{
  "n_layer": 10,
  "d_model": 768,
  "n_experts": 8,
  "experts_per_token": 2,
  "d_expert": 944,
  "d_shared_expert": 0,
  "activation": "swiglu",
  "moe_layers": [0, 1, 2, 3, 4, 5, 6, 7, 8, 9],
  "router_score": "sigmoid",
  "normalize_top_k": true,
  "routed_scale": 1.41,
  "balance_loss": 0.000657,
  "balance_bias": true,
  "router_cosine_scale": 10.0,
  "init_std_router": 0.00717,
  "lr_router": 0.000653,
  "vocab_size": 8192,
  "norm": "rmsnorm",
  "norm_eps": 1e-06,
  "tie_embeddings": false,
  "optimizer": "soap_variant",
  "lr": 0.00126,
  "beta1": 0.95,
  "beta2": 0.99,
  "grad_clip": 2.0,
  "batch_tokens": 32768,
  "seq_len": 1024,
  "train_tokens": 370100000,
  "steps": 11295,
  "dataset": "wikipedia_en"
}
Below are experts of layer 7 (counted from 0) of a mixture-of-experts language model. Rows are named router (the router's row for the expert), gate (a neuron's input weights, with its number), up (a neuron's input weights, with its number) and show model dimensions 384-479. Each number is 128 + 32 x the weight over its row's rms, rounded and kept within 0 to 255. Numbers have three digits each.
Before each expert's rows: "comes after" lists some tokens at least twice as common just before its tokens as in all text; "mostly gets" lists some tokens that are sent to it at least half of the time. This comes from a sample of Wikipedia text that the model never trained on. Tokens count by the router's weight.

# expert 3
comes after: " ", "1", "2", "0", " |", "9"
mostly gets: "1", "9", "4", "8", "3", "7"
router:120205147150112139117140125131119147112108186137120133090155151170129121123173181136107129115143089099147151088132093167104142172080132170097093124111124130094130127130198142152140128099158156082153157164161157150131131105129093127145118102119093107117159139129112126148181182173139121141
gate9:121088182173130111130096135151120110176142113079159161093106178137070107125195136194190153100077181091181165115082180074122171198164189128119116121125103132194133048088143123101100154160126115118071116168083157134188128139145181131123145149137098164128149100129108103177106092109120169127
up9:173119132150103124076116194156105077124185157156216131167183090084132149117146171196186089135164181087150152128118157097117137103129147061179137161159181152153137125087155156110134062118124154083135107119128096140138168142094114194097122120123098147126178159174094160177199116128177061152
gate10:107112085067090091147107128156143140164143154130110156107058139090144125086121121066101107108181112091187156091096141114134115158109130114076116144114112131167178112129133065144166129129138159117135159130213091156132109086159105083081082104203199106137120140110156141097107139086151128137
up10:147100095133153136113171080117149132106089121117134124181148088096171113111100153177139114128102109146082172117131158125156115126072118097128157068124152151195086147154102138108120133154143105146128142107133167083090133120125119169073174169159090130094115141195141175208141127158109116109
gate11:100134076156095156123092110105121164156157134105173187119069145154098122081173149126134136137192133138136118114190111132147200127121124169084113096155107122162128154187163131096152210159102195137118160096114099176157152183130198115136137142130115094063158200137149155118129168161095088119
up11:142115103119105122095097125179103075121118101149178171133085186126134152107158115132078075169177033124148166149063089159163144135145119154144150141160133144128143102170124082109097101169104141165137102131155146130095142147073085118119135107123184133122078130120150063109113203124114105120
gate12:108098123135112057110102148109140119128036112079113146056132124163148150168162115107105142175155116130096170216102143139141126099108098114128122148132067117131044162140134102112148138115081129103205131117140090057125165154111174119150144184148103139095086098126114145139121116100063127123
up12:087096121114139059097072122108129101132121131155176128079161131186210137091169170105117126107117144165117164174052096190112131077099116147118141171116089108139125154120170153174123063135124156116122130134142101159135165124150120102116094163153076113088121042110089114091138140118170159141
gate13:119155138156092072100170133127087163115149103145115103121100115184123147139096087096139108114096116146098085159140115128185140125112130107175135126139073135123136082123114184090147118046081109128204107142159142117194138124100162185143185138118149109157188116140127098148123175165149054129
up13:085176128149070153113138150138045114116147124165165097148141141202133133145101096181125161083090085182165119101144167187125098179163098132169124105104139151118124088161083145135183124113110115144108131120159139126135117138123138119175103082086157063102118134111090099141118146084116173078
gate14:140121156133098121129112141134158104160107090109096121121124173103120136137088131139105119130113143114178125069100128159122130152100082102136092156118163159090132122161154099163193131134134134077188147058201123162129119167169137181156142148127116124109070113128122119119091136150088134113
up14:110132094095156119145113123113134152105109128107169168095139155114170095128137133130148101109148109134086150189114155111151138131168141155130163080135133099164134127115106135087077119092084157153062078192058141093148172126119116111065144076115186116141144132102124155115152127133187084115
gate15:137141166138096125155116071142136161128117104116159127165180138165185118163123149162149115194151128157135125181108127133139071113148143152127157122135165114114077187072139127108121152119082098083160176136093093117036091135093091150108096136109155104090080077096130120097134133185134165163
up15:099132120077187153060101169128108154158160209148118128137107160108098078109115105111152089110125056156172107120121112215133117079121164087114108111122074120134181092145119140103128115106160165134164103101169156130151169131098156107132167145175122131126153111137103130131103105102135041119
gate16:198131065082118105144095161123051094107105123157124134073148103202149183118098129102192159154160090111149150168145145151168144130109079073121115137170161085168126069139114126124050110139086150175154081124147195131116138170120105100100106124128162146082178057175157091084111079097113150074
up16:123131074088122117170169145114159121180190136116133122179122230098055114145112139172100105151187089115097097142155111141116082106091116166138121136132128192206129145118162111061142141075155078121118137151137129122179152150071153069143107195121160212129063133105145146153151130092151102121
gate17:100178144116153130172084151120147135119131196209138099123106073198141161104072126160153105170104136113131057135123161082107143147157155120189162161150172129169133186162087113158149121125095087130115123111129167164152087182128142141070131162173166127145127154131076151125070098144125020130
up17:077150127093105114108125122084177123072103136165146150135118109181089113123096134180156120145111121170119064096095131076149172164184193161191115124098127118133084146140122138156102161089103115143138105108140125142175098222139147151093097171134144151130200135158139180166133112131151083146
gate18:125141107120136133095090103089110025094055196194121099129134173164102137129175199148162152098112097082114165116102088186157108149065144122134090082165096094134128107131153126140153111110076149107177122079093162152109135176168150094095169150114079172174108127129138122094111100105168158085
up18:182111139162148129138050135118143194113132187136125138133074151108134138099130087162120093155130171142064099134159158089086085087153139158143100136153135142083146108138202142145096120099126123157124099133125101103089100104134141151099169154105163114119176132091121069111093157153144099125
gate19:145120163140120139151104149140083145093119178171165087112157142149166112086184064122133178165235162084149105139146139142129108074082126153075098088124162161144177157055123175096144190082163081185120115095146086085131120153125160141122191116175083123157149127091168138164150103138077139135
up19:187141098190099129134110119131105120082136169130084100044125152135093116123179131086158136109192143130093125096119112093151087118076130189110099090105106139117118087112146193156160134141175114122177145187126167163165178164095145115157162100168182097126175113115132121098134151133068133196
gate20:090116134097090100121160137110117132112158151105139101133111130100080169121172152080096106107136098117097078063121082193098099134128129113126156159139137120136108159143174152145089185145153098094217133141103207145160123113106112112125166157101133141029117080093123130115181101149135128196
up20:144125123063146104184138104178186139113106103147126143100103096136116124070092153174076084138126192085185118132160134066147185129101085213166138106129054160120086171186124102180161130152112203147083132199156175090099106141156133137115110145113105138159079151116072165170141126094188123072
gate21:174185115148161122138105134122115135101115113119148208123137094231116155137150139112120120052107057073062127112111098141119062141079186131105122098127141181124158142172123070123143172109143153155150133053108094153087123126105094134132140172092098168089158132087154125125146130115177107150
up21:122117126101093158173055134105153131139131145068099066083166098128122096139105108167180101118084149096172144136172116117154183090173124125124087170084171127099173169113127112076129177106146135090136123095107088120117223114122150098209129151131147073182147156117159138126133087097126055095
gate22:115128127112137129161117111182138141138080089123119092117133134100096133161080108176109116104117147093118110137098110153148077131139151182101117057118056177173149112134090150081095140167175112163144104109161130166100184217105104107113111109168124142130148096201107091074120154162156093100
up22:077185117131162184165114056150138087149156133108169102115083144099047158068087135161086100108121137113056096110106116141087084076158131148146124111071134104140137131157120160108098106155159147167147152080166116065192104170142111118127163086188098116096140108150153140118097142159153136138
gate23:134179154110167113118119111075142092169186135101137130089182117154154118126087154150155179092134096081117121082171108125119126120179185152131166120129122171137132129180201094075143135134122097066146092163138115123123099161115189107137086128166111162156168118115155103127083114177153128142
up23:128148153117126175122137134151097121137174115118124135152175058101117107105105111179148181131121115142200159109118107126115131126179082101143181050144206139159120095113121136082120170131069116088162090147163142106148139127154130160154108133159162095142154124080126167180118233128095119068
gate24:162146074165101100104171126068138079137150115119128099086091119069097147088068146149142130086109125127059108127119094067087098117131164134057123070118159125156146068122119166122152119067105136090142149106121142147140135099112119100098178098156161210098138148114072123170159140180115130163
up24:164180145124126135100154151069183140122144170086167177179158120153149161112097094159087124112193151065104095128172202081149135143126106086128138118103139111087162109195104102143142163107133158113155166104144186104097143191133060111055104115143079115136114167102122152116086143141117142133
gate25:130128165119097113115103148141155113111140112152161099146105093152161131135151134099095135130140160086110077139129102183130105155151069074103149066144103142179137132146170194118140107089100105188121132138096135097123139138116138163126116059214084118145112156136119134119120093122196048118
up25:131085103120086117115125140149124146124078189099121146140176129104190130142082089155138159112142150170139180098147148111122121156134157142145075063142107073110108193114106084113119099156143156143109132160157134094163152122139081104142156155114159116131133053107149072162109162114111167137
gate26:084133109014161175071120045132105129086118118118110132102138161108113090152114102134127137102158110073107099115175082102142161095120149146085193165089140105146096122155117130166095152117075074134121121128193156122165158172104112164150160133212177106088126152183160155170095126148096184152
up26:118138098099160179143131162123130126107157075177095132141177129134108075160127090118076153134191074141100140154170064111122086135159101099101151144144131160148139168220098106117143152163165132157108101122112104129134149153099117141105108066183164175116155121145134134158106129116088113137
gate27:109134136195106136073140103157090127149142151153123146107153087066082163108162215110154111133151160188116086119072177082166095172127105048101117164137122181149130133142121147086140143086094165214171104186139121121139149137130091138147170136107090131140106135101144082083127094076096122137
up27:122085064121149112178145168137143103093137138127118113131057131115136090156093101145131136150119126125097114105136099129070176112099171186148181164148165119108127110095082101171153123153120145149101165120118070078099108130107099152095104130143141121151150146178138161146130137123162155153
gate28:108123130133123132178089110151100060115129085112152084140136132110136095144165121178157065064140094078047131117149083123160147127080145210140123110143086171112114091088128139103116147125105142148090123167094140122125146115194141114093120113092097112145145127178129117166119163103128129124
up28:124112153106120166154142158122131173126120184151126129180093179116107124073150148104070107145131125169184133116119130148101120078156098055158108160140109077163111149121156156113218179114098119159160117114139092078103105134155121130144120149135123151168104109087118133062132095176131128114
gate29:130110178162111142199106138125091170135112131170121127119124132081099075158145145105109135089131135130147195115115178171181131103107097125040097105024096076123115166112203130092132106125144118125087165058085120118124134153123103091121173144093139164084151104109124158065094153150166135059
up29:167115122165156124138130092083171112055107106103146166114134092072116093107164118108098155184102100129130098149149161122110153132111123100136106132132137108156158111151162131086106107111050122162186151137111056095120154153141121085076109151185171172119190096163167058121042114184128126108
gate30:137142155133157077095097097153100128135202154138115155111143184126139142140139114103133066117097082095092088123115120144161109167134092108151107084168102117126165149104176138130068164128153103153137133109115111154088149123163076080137207154114054108231116139193153099154137102086089091126
up30:141167145138093189152181165125167122109081127161178108099119112110154146152145181196112152103176174156133225214177115130139156172132093118109089109077108131109107126151124085105139140141125168115103133157129111164191126099140141120149085112109164131070155164119158162138187119203137156127
gate31:135128102061109147119113162147182144123133159109100165139136159179115135173093116124168166110104171095142141148182102135118210130143084101189087107081134183157141086152135116129158123132147130133199167143102151169129139141081121124183049050173066143142097131119073114154145113075120142147
up31:193206134229155157097145086138105098128154071154095098141088149116141124118187074112118071126117119150132154165114194135157063131089164125083119150133139032097173176142163103167140137114101144091071192111114118092159130107183164180077197179105178142118178044153152153107124098152108096147
gate32:069179094162067117118170082156115079093165131130115166126122108141085127200166148164089131165103061128154165143126113116113077190120201134129075080153145144164105124113123105131118147129114128159172144115133098143187136133114189155185067095139140108146062091098138170124124077141055112134
up32:084201143142103120101131103138060099108178106128088154155108110149166111132144143170042186113074128100143150132072136154106081186122161128146085090122143163089104103097142144128141143165106106158135136132130078150161120140135173184162130116156145113175135162093087181115139138109117132134
gate33:192105144130168136182162123124168132126118085098125092153176123162138154148155140158166086106133156117131108150215089155189095154151177103118084116140091104077103150154092191121087082103133158146104197185110134132153185140155172180112098092134146110129109187124115090110198089154115151096
up33:138097126116106100111132102141111111095145160137109080183159114075077146109118112168123138138140136104092097159098134102133113098186132143143161155151102132157110086080104133134171091118111191187133133101091175096093158095153095116134154150163143110135163068166187213144146156076145069161
gate34:122116121109148157122125134064181140176133131113136156127167198128095087155143137071188091141087136082194107150145162129105048055097088104091162117116083118075152093172107119145164127115113135132097138125162133192164116124131157138179107151195059119174120141182176086132062117090137140137
up34:117094131081150112108143152106103123150146138158095094125187113076123125139188114143172148194156161125126133129117127132124208102084138087107118212148145118139117131121178099096108104183168167155153125193166138198118143095104128176152126082057112128189087138152151141139112105134124097116
gate35:123159108118088165139137147135088133107167167162097086093129111068160107125136121126105077101162083080116137120092133146107198133193157143108093142127106126162164118091164108135095097173151144137108108130139116175141220192195138123138119119168113106123130173073112087207131084164098098133
up35:109151078158119158101103140127098220145165151161100165092163133121158135147128145110126148175097109211163134103161125127139154123102089151162101113087154115132128147077146112156093178114110101071179156158144147095159132131073202092132141148101071109114204067152173121130203118093145128075
gate36:132198141100078139160142099134158175131046116151124126160094126124169114157128148170179062121100136151161136139136162090129142142141090134148113100125155117169108178114146119201084130086160136133128137187144189104143168097051135122136168102104078128155139095109128151063119145120104199155
up36:061050168081135110116146151143135113154174144077137144170131094154068072123094127094127146161121134154150113102113138151129128157073137110163137158141071114083143134134098084134204134161093197128187130120157093128186080105198092114097129135144102155138090191120129080146123093119169058143
gate37:139124100134040149106112147086083112178179228103074164120134160130175113117183121120144108185150149129104138149139084138158103171143185106113169126158093149159114139137151056143162170111107085188109176114234143155175138196189126117120123154040143136062105149135131191131124103184079186102
up37:126111100109159138074170112133205194085147082170213079095124145113054120107091110093092095093140110134162136129141137125078147143101103189144104112114114155084161124130103186100109114135102154062121135171033143098092139153084171107171078063185050153177094121096121182131137172096135065163
gate38:109122110100114116161102121127109127100091140122102109095140108159184164067109106118137118107149124072104168100153073114162113134119162065111097191090111097068163086161139113172118125164114105196074157121154147105170118113136148131110117151073115111099092214143099104119158109118156105142
up38:132146165162155187138176125130169138136084195133159159154128175068106125177106121134120137149090191140104112149137168161053147150140159160139160131135104140131091138129111090077154144073127089052184107140132074118104141142111088030165087115114079165161115069134139150154113134146127128114
gate39:112169122150163108118059150072099108059175122136146115086199140059101139139099132148091082123096138047106095166081081038137121083120196109151165165176192130090153153187186127094164158087139134137073138070069179136106159140119072109110106154155198185095113155114132164144121156143048101129
up39:147133112121132107094131109138129142080138164103126150149127129114177159072131156098124081078133168120175082133110118165086138123113120197099120088145143181135126113118073124098093127119165119156097130108088136117150116173119142102180124114142162131102148159102107153124177147143133099158
gate40:159151060133145176130136129125114101132113181174112173057081080137130127108072126142138137128051170105122101106138145165128157114088166089182169142149168154157178106125177107176089161083136114103164123148089156102117138139146093155116165132102225150110125129227136130160180149099162134100
up40:115173156064147098101110126092160117087082144175119144038132113135169142141173138126134195106149142130130122082144162143103142100144109189156202118131121100101136076134098125095066136124126144111188111129138187104085118162156088119165140075090105073076141087145136108081182145161177093159
gate41:179147143092115141139113160143164225118093114169116130168147138077061154115138131161130134144128208140152186118080101143140104124067115187201150167143178085189159162143093166152128099160144117086132074122122078103126187146141134155117101149096088115131108129133144108152073076104170180080
up41:127133087067122149132102136165148139144182116153167100122152144096155129091158131138054084134130054170103170135188137106118120131170188155137174062115071156142140049108118154079152113106137128234142150117144083098161158096169132126138139167136164100146120154136125100141081140143156112128
gate42:153125115023178141128121082108066144127149177139099092147171184088099175139110063137134090141173145131083156126175153137177141142134158110133153120099133132116175169088175126110160118048103113087124137105124111146118113107155137101116172145107146163107109113056113117047085106098105167063
up42:183169130173147158161121186128137153103159085094194097162107128142136084107171156138167120116116098146139123183159111106097169143102099073129091090183142174158120156095092164113160103138106135136133087122129141140159155115129142197162180110073173092113158161154193162170122138109109137175
gate43:134146099165148076127145138171102142137141201159130091107070116116091127098128124096074105138126106116096089152168112101110129182060109148153157207151104101128151099169158086134178128086115060151177138105147152142073183157136120150083116077108135055112110156165141078138209100109138099133
up43:121086128174075127162153150138147105117096167169069097087145160072120125115167152101145116144188169108084119179136161118091170150077137163151153196141111108104155134114132110125132151112052062119180185103152163084071133118095124124095169114150155066137103175138148114163160102080142102112
gate44:161076124131095123161132171061111107246117192119143115130173170165109146120118071079184155146201147113124105150105183122068126129121126156114165116120098083111120125157196162178067168109120107150081161199157155128148189134161121103152127126126136172151128138150156098101081134077161142120
up44:111077112110108195105131126107126152148129155125123115146140145091111090099117111080153172084139109157120070134113161087107163151157063189132107137093104125121152148153186119148161103073116176114125133104158127159206139091122088112104109107123127130106158111108166117122123152122125087091
gate45:076068078147083107170140132095160131103144174102090106099170154143085128137049193107112088127147103110143114064152152161068152155073184149162138087119165191143084127111104135130111110103136118205122089080132096095101128185135101178156081175137170104174117125095206146092173169185164059087
up45:116089153099150168078166104092113127113101095092113113130113131104088147072195085183148163098117132093082108192143107177154101105172079141130150125128183057121178100126131174116124150173125180122109099129072090149219097070100150146129113139146142148114185166122054155087077143121125156130
gate46:155160155096076105151138120114177077178095119121118156138093115155083091092142136119143149115186127141076092103138158155135117150149162137143114181144119181130122102143110133095118176167107083132103130178176126103156123082165118103128139149110220139075166099122195143114129164149126104136
up46:164102111130134139119169161155121173095098134086141165156135091113132120134152094071173149175104086097148194166140104154135158154167148099109116121077114124096133158118146110150100084068153139223135115148101120167093102112192113118189106145143114121157175172192142118094091089096106102138
gate47:115154146090194119115114163149165070147117109096116064107133131131117174140130144122153159087166132103109071141123130106134117190162079139094126173109165081122116143090100123144165120128141117177159116092145150073073157154130190167132121129159136125209147131134176134159102166150118197130
up47:058092158079127120154107141131160136157104074125098138138085103134110161149103103100142119099101131110133128163181083135078099106085130138141134116170139095168167145143161144114117116134131126146108139103060138160044106166152167104108081133199030079173185096140161135110186111101076148020
gate48:099157153163143141089163132122043192111139148146145103149143089176115111157110202140171063110162075166126166099076122143129155089101181103119146125168179140108074190120157115206153079137139129049096144113143125118151142136092113157112112139126202072082110102128137138140170105106132138169
up48:109126087136128124123145170143141165120149115099103154137151104115122138080072162195104101221141110126138153068084123159080106123105142102105125178165129114075137174106181136146178092096060097065109143130105139181165131116058120160126124116174161098123123069081139173093172133124155118173
gate49:154111092124183126070151169145150128095149191138173073113073091135100109128172171122154157141122128059110102129133069127182160099165158146175110134170140093101144144102100129168139107185154143119125097195103118106136131149154143151092107146135093095123115108123163129117079155110099118142
up49:177140126106107108108146065139125151118095168145102104084125147179133115100144159175134093154096113139145130139100101149096086125114105147089117144148147146130082155157136104120129155178122201076145122127122179119114151149120176095167144062136132164142117133117164138093121103107147125138
gate50:131096074118185152137162158138144110135168097148086117095117151167168108108104121120124101144150128144119116121135137127077147098107096127148197137161165120130125141163143166140099128131147131150150192126091149120155092104189109151173128161147077167106170145103113065089147158167085164112
up50:134166169172152159149132115139183077121140102139093137138147162082105128119030093092146130081086153171138104162083128153091065074112095101070151164101142104075109139061133183080051115145104128066154155131140142157130125129123089124176141111066139080140124155108080115132108066125114148183
gate51:124132146112176163120115118155149132152132102068151122118139150110060079122154130107115145155104102143115142149165121141164170135120099078082111125175180078182139135108079183122169130155072117092134092139149170132174174139104100144085106120163139096143133129116090118106086162134136110181
up51:097078133092125076155108099085087089129121139085119105111118192122056088093116100130128137159136082122122129051161099154134088106124101134145102119153157084163192132122102145096105154104121113114147065097149179149099162166095107112100103091122150124150102146131117109114101129129133158167
gate52:131106088174114146199172187100135064110135159119127144116104118123123080139039124146125184124137058091134123103132103136155156111160104080106175160169115115175134087135127153144111122099098101103123060131114098165144083156109140086048139096137134135131111100099156127107143113182118149170
up52:098157123111158125172100113152152157106125099072138099170168137132168130132142073149122119098148150140118115171115141152126134104177130116195141151134164084092163096132183123113123128156105078120118157119139156088096124150091177079155112131096124141160155124144146122163066135084128119144
gate53:107100129127125176106150083112114122115125123103147134155128141119103162180081145136093116141152185139120140147111113047120122107154194199139047157148131169168119133081097113134173188080134151088104135068160120127085152067104161106047102139113138165079148132167125130112165150134209096146
up53:208105144128136146148089080222149146108176134161080131099124134127124090072161123115131141125158085113127127127152129140119122175076065109145199093128129120133164172144162084155167087170095143088126153162147150129139131077192126108166137149124116104159112137131131130121043158101092117110
gate54:173151101107089200130192124123167107133130113128143141187142166100157115151133130158119081150105107132098078084177147143093136094121129138080143140170141147120147073126094107068167211142118118118153131115120160127100119165119160106154100174080129124114129183171141076101087125136118143154
up54:067172136097200117146065146121098130112134135121146116067103135150099118139113110105133145160175153174138165147090105101177088109100150133157107141140115140133111159120160144145172064161094105119149109150171093136139144082184142136140132135169129158123120080049107175139143156154139109105
gate55:151066101137130120117081125082153110118094174128156092094121156126149107138136114155121127151179103111128109109139113113079076166127123061157118094111148146112167143087169178091120146120184093093121152136056162116147032150161050135121078134140175153142107065185127112139135114102067136122
up55:186159148178106118154097103140066092148118135145131152102136108169111115147107162114075108127121103118126104098192113112134107125105142111117130144135121092150070126094148171113104076095146138086096134085136099140121112159130110195140128159211120175131105108126144135128157159070143143079
gate56:125129142101104135163145101138160157116155111185115155120184146144112091120116139118167137103064118120159182144097119098144097142151111098131162104117147161160107083103162153124106118098137151084147167128090170157069101128182141078049163167117140109150094104130105138106174116093142097151
up56:137129193105149161176133046121120122189123098078128143177143133193120132094105123099166081132153139113166090087129175151126099116128072121115163159095107145128151153055102204101113155133174119124097112195053165078083129089182145101126167188089119088123149140135101120177117138188097095084
gate57:176124137127114103131111145140123110154197123091159143143162061147189150150128181132111089053148162108158073109151095158162106129100122083068120129113119118096135157152026151067145134122092134100086072106136123118133126102191081118083182176132132170143092074102121155156107178190143107118
up57:214097160067159137145087153145079124125157168136117129138102114114091163100106123169138087125120190088198097142138130179191152144156143122095087109100120167114124151095113100100133114113101115093169096039102109104160134128151114107123193121115173156111134114117070137144098103157106108141
gate58:111103168088135173153086169099154143117147098161163145156128114146141151121130159050140111033154117108090078124165148129110187145093123104158131079115175150124114142201153095032142184157127157145151125111147137136091103099081102167143146123137186100133124157139108104085176110077099162164
up58:079102192117096112124078204092180118108133133080175176106112133113168159163130158077174161098184101159099199140058116150100119144132105191196119071042119137091168133116113159136131159179152142102145146044147128140124124138074165211163134178165187137068129132148120106134114172098134108155
gate59:168153124179128136110166141216182120109053212164143091124153155141108083165143128209084117183129167157151130113120157151125126121191174185116139100178153183137152111136134083108119105065159172094214152123192114051078190205124106161157128182172096107112101203114110107154066158154102100056
up59:174190115142125061169120108173149143074062142105139164149135164139119137120112125164133156135136103148100180143138183168101175174170117156101129094176126126148141034180170132214141134108111191127145114163136099107099135161163093157164160152108123156127136126108091059161097131134124089143
gate60:135128159090111134170152097116112127094100166142139133092096118118128129183096135173153154082127137079148132119166134076072097127153138123210141122110106139147162162143078121154189131147184167050129131125161139130165151104064129082112167073097102150080171103169144100142135122147116162130
up60:151166124150126154164103108089065118089123145048170164106139152135124139116110152218103111075126089194104076123186051096098112135151111094178135156098172155140140130105143059118192130095162197064098105073180167099164142127081095060171150136109106082154157150151098091101186144171138125074
gate61:126127177096111136145138143097054128148076124112142085050138157109123156148093124151091128144163142149098127132140114179137106050185180078128149113097073135110180185124060168137140173110195119116144136057120142030134128112146103141122164151112133114156146088090080076195138096149160122171
up61:100089109073149127205144143093082138110147127158182134169169090135134182146136101123149145092136119130134075105125148160129125110135200143182147137104124157065126157108144198096137131148046137076144133073126136066161043103128120118154152159171176098166152092069169089167151138162134135169
gate62:116133139179152108090106125116151082056113128102155186150066128071087109100107163165139059078151158158193081122076085102106131145138138121100141168066111103132149142134169177101095119090128094068150152120133100136094069085157165064151156120104126076124136151167088170127149147118097096125
up62:156150168102166142115138128147093162104094107104117159160091167076135116105125141111080090063108132123126123153077138126127120095148114199128074117138097169152150164110123099129082131104129139142150114105147112065143154210170142138095170097142072157142088139148139148137150107122097126127
gate63:079169110185129167173116131168119116116152140135118101152121139142139150120079059200122109126110133166112151102134119138091115161103122132084067209141097130112128110114113083077122131066130120137079122114165205182145125123141130145135112143145125082103105124097145171117126101176164109182
up63:097089143138174155154110074128135140135097116128100107079137135092157134119195115180125146138131075092133116177133143144177152120035086091151175108123106153190133196115124124110135122116145099136111148171081091178097153182168149091137138083156132176153134118095076121139132150093173119149
gate64:135171100182138092074156101109138178137127086117159131150066103156185125098142132129117083116185173120168152152203169185099072180154145110140145112117217122169086069100134128154148149073067106112116125124107149188107123179134133112124123090133132095083118161160151125142146157120112112153
up64:112128157110146150146073129139071098087138184139128182113218141114073168117130119110165173156111101130078150094108108048142178076140139133134109148152116080105139158169116094032114118149135130142144137106170081105137201101122145158121180177110109132165110129070087103096165153138137082112
gate65:104062139119137176183130179078132108131175148182137079163119147112168131164159146167096164113133154059105123086150116227100086179090106066159084119125139125087104094167116082120131065163116160196133174177128078133122118099154128136171140173124175214109142124113116096134139122158112157134
up65:115130158154176165118104168093117114159125145189118117138179188152147149173136134119114122184110190105128084090132128150124083149106143100108055098139143105114184099149159133067137101124129150154178156193073120138125090058169182072148174152132137146083115109071162123146085083104137148131
gate66:150104115084112130139157167126161147103136195078109105135187147151134174156150171132116126165123083095129124153129136136146104111155111084103130129116138088111186146166115091109074094116159071124104123141085171118095089095132124214144125074143141126125145138140198136146157100184176132105
up66:135194142110142125186126088101147138139162153126081118142184169110157164120158167105075127126084103132092174127095114091147115127193092151155117133088167103098155176190137109103160153185126101163136138148104156162148170113171088148116059095111192145135174138084151099138148111115151136085
gate67:128115203088166197113141157113043103116099093128103132124133121148121129182134148175167134087130146137104141155160178085119115152166095153092132114096124131120134134092121133175145106108113113117155159163076139170104073157201136106163121081096101104106166162133144149107138124179111112113
up67:110105107137060115153210114090081174106131181117133167072168116148090135162136137109113105127149157148164192160124087093100084084076129119182126120130124111140109162155171201104122186125153146128136146099101135137092086157166099151128151128144098118140096089086096129095074165163147093159
gate68:109167175103139150185120158096091102150168082057116141133183086188084141108137162162139160150131105073054088108120062096161080101106084105105035150165082119167133151065129071109139122109113087120116162100140002085144151073177134138116118107135130079131173154099103133096177101101185121096
up68:132193152141212062105032118158128081135040091154167082083116148174081091130118100141178102176170075164093114123176162122084117146113133117147123108123106145116123128141169121143072102064151157067119141155078070111146116119149126097122160176101188175122084104114140119147079133143118104112
gate69:084134120117093134099062141125078103175143130113097124125153120151139124159119139107157084185098154127112130137196132161099182101160137118148124080112093138110111121081196147109124098079133115147172097110101116101119158141119156170126109198098128098159141182079099098180136141145123072180
up69:170096094136205112160172119123175137086114110128164103144110104107184118150126190123116154086152126135107129109069118082164102120128106168127082155109163096115153122132097105131148172138128137133132153133155121186093086113155134121115114089144123115112085088188193142058134133084153208079
gate70:134108222125093109153115072067158106120108140114116144154113143077114108118144120133133178155115125167156164121098099129161107119179114102100109126189174139117135152140168100112153079134159161118123102031103081169062154203137170100074159128174138126152108105152114149128155096120179097153
up70:163163149153106122153145126043080096109157158155082130081129129136125104118124123207089122147060138134133154187155129133117154142096115176183151125130093149095090189092155122134114170119108164154086117124101160131152120169117136112098112108136114128137118129096196138116144122053164112109
gate71:155151136070104116090136181154118131129092154138165148147164168105139141111119139098139090168098156155146090092127169114167111187102090161145094166142122166122137125131126039170161144155104163103153094139144134103090115162171182132121089126133121139188134197162156115104111175148131097126
up71:154119133073095160079172101122123142103156118158141147204140120138156146160069096117111111117154133156162147119078092131103126149163073121135172127102146105120113130166129129145097160125083179158150124136137164097123091194137138144117155145135111058188098143134096139153095149155104156147
gate72:167111097151176162084088162123135115150108123119139128153097179126106143152162153106171163174078126120049091103153087152187181140092166080095099070185059065098093115101141129102078097080110137153149068118135121156133088132148153097172148175093130169125187137099088131116112105138104143133
up72:101127124147109152166188089103079193102125076124136142073097145138171138174097111146104053111144109128141163138091186154116059092119159194186132098115159145096063143156137159179141173162085076131108127129127110086092129124097136059110100137106139179136164182194172138122131096200137112101
gate73:103155102111126124119037160185111156151155153128134082105104117113155128129111057159130139112212115088146130182127066142134082126148184110137145152158111129194109146136127206144154080107126138148171157171095124138139132128150148203058125145155106123123095144145177104148173135142088146089
up73:187167143097137086122165092109188143165116156132195146123108147116081134060127110170161161119160117124174150178127150098124116125119097068074097109113093120140105115107125142073079146180140090072157099150132106126141084088156076179115165094138095097113097068167195146141155081132101073110
gate74:112139109162143104164120071143125112143085112201059108092117140159110101107135134130076105126098130136098108108101161160157061093139143093181109185139105170143167146131166131098139183200103101159098108172082092114130086129164137133134102132113115147147106132152091178110161201105106146146
up74:133101110145135136116137140119139159130125146108143208128142136068111160112119139071183143139100107136129089130118140138132168161136146100152047094163102091110164112143099104129145147143154115138146110101100186117156131151115134099067107132132207112197174129136133136105086110086091118110
gate75:094169145141065159142110150154132109116198181133071117169073175211170107135129162125142137113110110137075128141156042094131143144101136169104173071110132149166168161100087167105116128083072159134150105063162124143106169125144142124145154151111079147096170180130150171106120125137155113125
up75:154096138094152167099180091170111101137208152117110109115152085160110187079187141108133043084134139128112125083107113118082101116147120132127085187148112106157134104156168096065192152080147102178085155141111151105180154094147243140126110163094153105163090121083145101092123176075060085153
gate76:213155094091128186126108128130157114160129114147183108137141138169140166138134093210100186123125186142068143100167113117082104149104121156125202126096104109073056126126098166162085137096106201122126157150084152142177115249192136087082180130103134097068132153158111131153170171140063152159
up76:146146121098156113043161143106112144092084111097127086147135142154100160140151099129117186106110122167160110146123182120114133090122037136127183160142139092240154121111096091147107179104126180120149174105124120156160114172140083123103175133113144128197075140125125056168101181093124111089
gate77:158140135108104096156146095161192149118106169124142130132108095110125125162117132187110143129176163117176129100144131161139116114048139137161126138101101161138135137107102163189178131093114180150081184147062125143152110121140057163152093086125153124072154155189119114071125122139150129135
up77:024091116133120167096111090085122135129126096095158176168133144162082133074101188059120106075128101181079126131165126165147085071156095098121187098144137131138073162124172070101126110145133069171108067152152105128108170165066093133108104071076156118148064139121151151180101139136139137137